python train.py --n_groups=4 --init_std_router=0.0291 --vocab_size=8192
Below are experts of layer 5 (counted from 0) of a mixture-of-experts language model. Rows are named router (the router's row for the expert), up (a neuron's input weights, with its number), down (a neuron's output weights, with its number) and show model dimensions 0-95. Each number is 128 + 24 x the weight over its row's rms, rounded and kept within 0 to 255.
Before each expert's rows: a language model's description of what the expert responds to. This comes from a sample of Wikipedia text that the model never trained on.

# expert 51
Description: Final pieces of place and personal names, such as -ford, -ton, Angeles, Boston, Columbia, often before parentheses or verbs.
router [128 128  83 114 120 135 110 161 108  94 145 134 127 168 131 147 144 140 106 119 139  78 108 174 128 125 122 108 144 137 107 122 103 139 140  90 129 152 115 128 149 129  86  92 111 145 154 123 142  93 111 145 129 101  96 146 136 144 107 138  97  87 121 135  75 156 191 119 120 136 172 181 103  92 151 140 142 138 109 117 133  91 112 154 129 153 125 168 127 177 149 127 116 137 101 105]
up10 [114 138 119 110 144 111 111 117 156 149 155 138  88 121 112 118 101 106 122 134 127 164 107 131 143 139 106 150 140 112 147  84 110 173 165 128 147 135 161 143  99  93  75 137 107 120 186 105 167 166  75  82 119 106 176 158  98 127 123 175 135 116 131 131 110 133  92 106 123 164 153 124 126 109 131 117 137 114 122 139 135  79 112 153 152 132 104 144 120 112 103 105 143 142 152 104]
down10 [138 167 117 102 129 135  96 118 107 110  91 121 115 124 112 106 135  98 102 215 123 163 128 150  94 155 121 127 146 135 136  89 100 118 165 108 154 159 110 131 183 128 102 141  95 109 128 126  96 165 121 101 118 124 108 103 162 176 124 122 128 141 154 140 140 129 137 162 147 145 108 152 174 123 150 150 144 128 135 123 153 111 128 109 175 116 109 138 132 153 102 121 163  94 152 118]

# expert 42
Description: Opening pieces of ordinary English words split mid-word after "to", "of", "and", such as inst(alled), refl(ective), Al(cohol), af.
router [170 140 122 116  94 107 132 107 169  60 110 178  75 151 102 139 114 158 113 118 136 106 119 121 129 102 129 145 114 104 119 138 135 118 157 105  85 127 120 103 142 158 127 142 131 142 156 117 126  85 117 140  90 121 135 118 107 152 129 150 116 136 148 153 125 125  91 118 127 136 120 146 104 135 151 176 169 105  96  93 132  83 183 159 128 140 116 119  74 152 148 137 119 102 125 128]
up5 [ 85 109 136 106 116 102  98 120 118 121 100 144 125 142 187 119 118 145  93 128 127 149 101 114 138  94 138 146 101 113 125 159 136 144  88 134 112 150 134 131 131 164  90 102 135 154 112 138 103  82 132 136 196 109 108 134 142 138 135 147 123  78 152 135  98 120 135 161 149 137 140 162 122 128 131 176 179  94 131 128 149 103 121 153 158 151 134  93 150 113 122 131 171  97  88 116]
down5 [166 141 158  78 129 186 122  71 111  94 157 107  91 100 126 132 157 104 173 122 122 117 107 139  92 150 162 130 134 112 146 159 116 131 113  69 140 169 124  83 119 120  87 123  88 123 109 176 102 152 132 113 108 153 106 130 148 144 172 120 137 121 125 130  94 143 106 142 140 114 147 106 134 112 102 125 142 151 120 104 123 123  92 118 152 128 123 121 125 173 148 142 134 117 117 122]

# expert 20
Description: Final pieces of personal and place names before a space, such as -ford, -ington, -bury, Jones, Henry, Sheffield, Bologna.
router [145 120  85 101 124 158  99 166 121  88 132 127  92 163 101 146 142 153 112 131 142  72  89 194 135 125 118 114 117 116 118 121 110 153 141 113 135 141 119 136 167 129 114 135 121 136 155 131 152  89 142 139 130 107 111 154 117 155 106 135 100 112 118 144  62 141 181 117  99 143 177 162 104 106 138 140 152 144 107 107 118 119 122 154 125 154  95 169 145 159 141 136 115 142 108 113]
up10 [122 117 110 150 149 167 137 106 125  52 112 135  98 126 129 118 152 147 133 133 137  94  96  79 128 155 140 158 127 120 124 147 140 118 153 127 131 126 154 110 108 109 148  95 104 176 135 108 130 164 143 128 158  95 103 136  72 108 125 124 189 124  91  99  96 122 152 137 112 157 172 132 111 130 151 117 104 125 106 123  79 121 117 116 142 107 157 134 148 120 125  87 129 165 134  93]
down10 [160 100  57 125 140 133  81 139 128 109 161  99 150  89 173 145 148 140 111 118 123 128  86 166 123 122 119 150 126 127 127 120 139 125 136 157 138  85  90 100 161 109 119 125 132 141 159 117 133  84 109 139 191 104 101 156 151 133  68 158 134 134 117 119 113 108 122 148 101 146 142 170 100 142 137 121 123 137 111 134 130 134 127 126 103 146 120 159 122 113 129 165  93 165 142 113]

# expert 41
Description: Lowercase pieces in the middle of words and digit pairs in numbers, such as augh, ab, un, 63, 54.
router [139 117 116 157 107 108 115 132 108  78 134 166 156 154  97 148 152 145 131 121 136 121  63 148 165  95 110 142 115  99 120 107 138  78 146 176  79 146 130 112 142 104 113 127 155 130 112 127 107 110 105 117  76 114 149 119 143 153 150 147 111 132 135 154 116 101 125 109 157 112 119 118  91 114 168 148 145 160 148 112 162 103 107 119 120 118 111 111 155 164 135 191 140 126 131 105]
up4 [123 106 173 145 145 149 125 126 113  84  81 133 109 151 153 119 102 131 137 141 122 130  95 134  70 129  88 129 153 132  75 128 151 123 110 134 132  74 159 119 146  94 121 123 134 131 157 150  96 131 113 134 134 140  81  95 166 121 170 134 138 104 121 122 115 120 159 122 113 125 159 106 115 125 113 119 169 127 112 117 160  77 129 107 130 138  64 105 143 121 164 123 132  79 112 127]
down4 [136 135 134 143 117 124 119 125 132 119 116 129 114 139 101 122 118 151 153 201 128 142 166 138 136 149 101 205 151 153  88 119 135 186 147  87 127 111  98 166 104 141 153 115 137 167  85 131 158 145 142 111 115  74 146 108 137 123 139 145 139 115 136 135 146 145 128 130 155  82 151 110 118  97  90 149 169 137 167 125 131 126 150 111 149 112 142 132 162 131 126 140 150 139 154 103]

# expert 53
Description: First words of titles, party names and phrases, often capitalized, such as My, Your, A, Independent, Conservative, I.
router [152 141 109 144 112 150 131 158  81 102 167 124 145 159 131 170 102 171 150 115 122 116 132 178 136 118 116 130 111 117 109 124 140 126 122 131 101 155 135 138 155 130 120 157  93 119 150 141 112  99 127 121 123 126 123 140  61 131  65 134 119 126 124 134  94  91 176 128 114 105 156 131 108 124 154 173 157 126  95 111 141 120  98 128 155 139  77 168 127 169 134 141 142 152  96  96]
up10 [136 122 131 185 144 160 120 148 117 125 144 132 161 113  93 159 100 117  94 130 169 147 174 149 134  79 106  92 112  99 171 145 135 101 103 102 145 125 129 156 176 140 139 139 140 104 134 114 143 140 118 139 143  93 115 115 114 161 103 121 106 132 114  77 197  99 172 112 131 131 130 181 128 113 135 122 117 143 112 141 105 153 125 160 122 107 159 109 141 149 145 124 101 146 132 134]
down10 [139  91 104  70 145 130 182 167 137 106 122  88 126 116 155 100 150 102 130 140 130 114 135 141 130 151 130 166 115 198  82 153 111 114 149 138 102 128 128 104 152 141 133  96 130 134 138 108 139 173 114 139 119 156 112  84 134  94 120 147 106 101 135 143 154 104 102 114 106 113 154 107 156 120 106 119  98 117 110  90 145 148 141 172 119 109 151 102 127 107 146 108 100  90 139 104]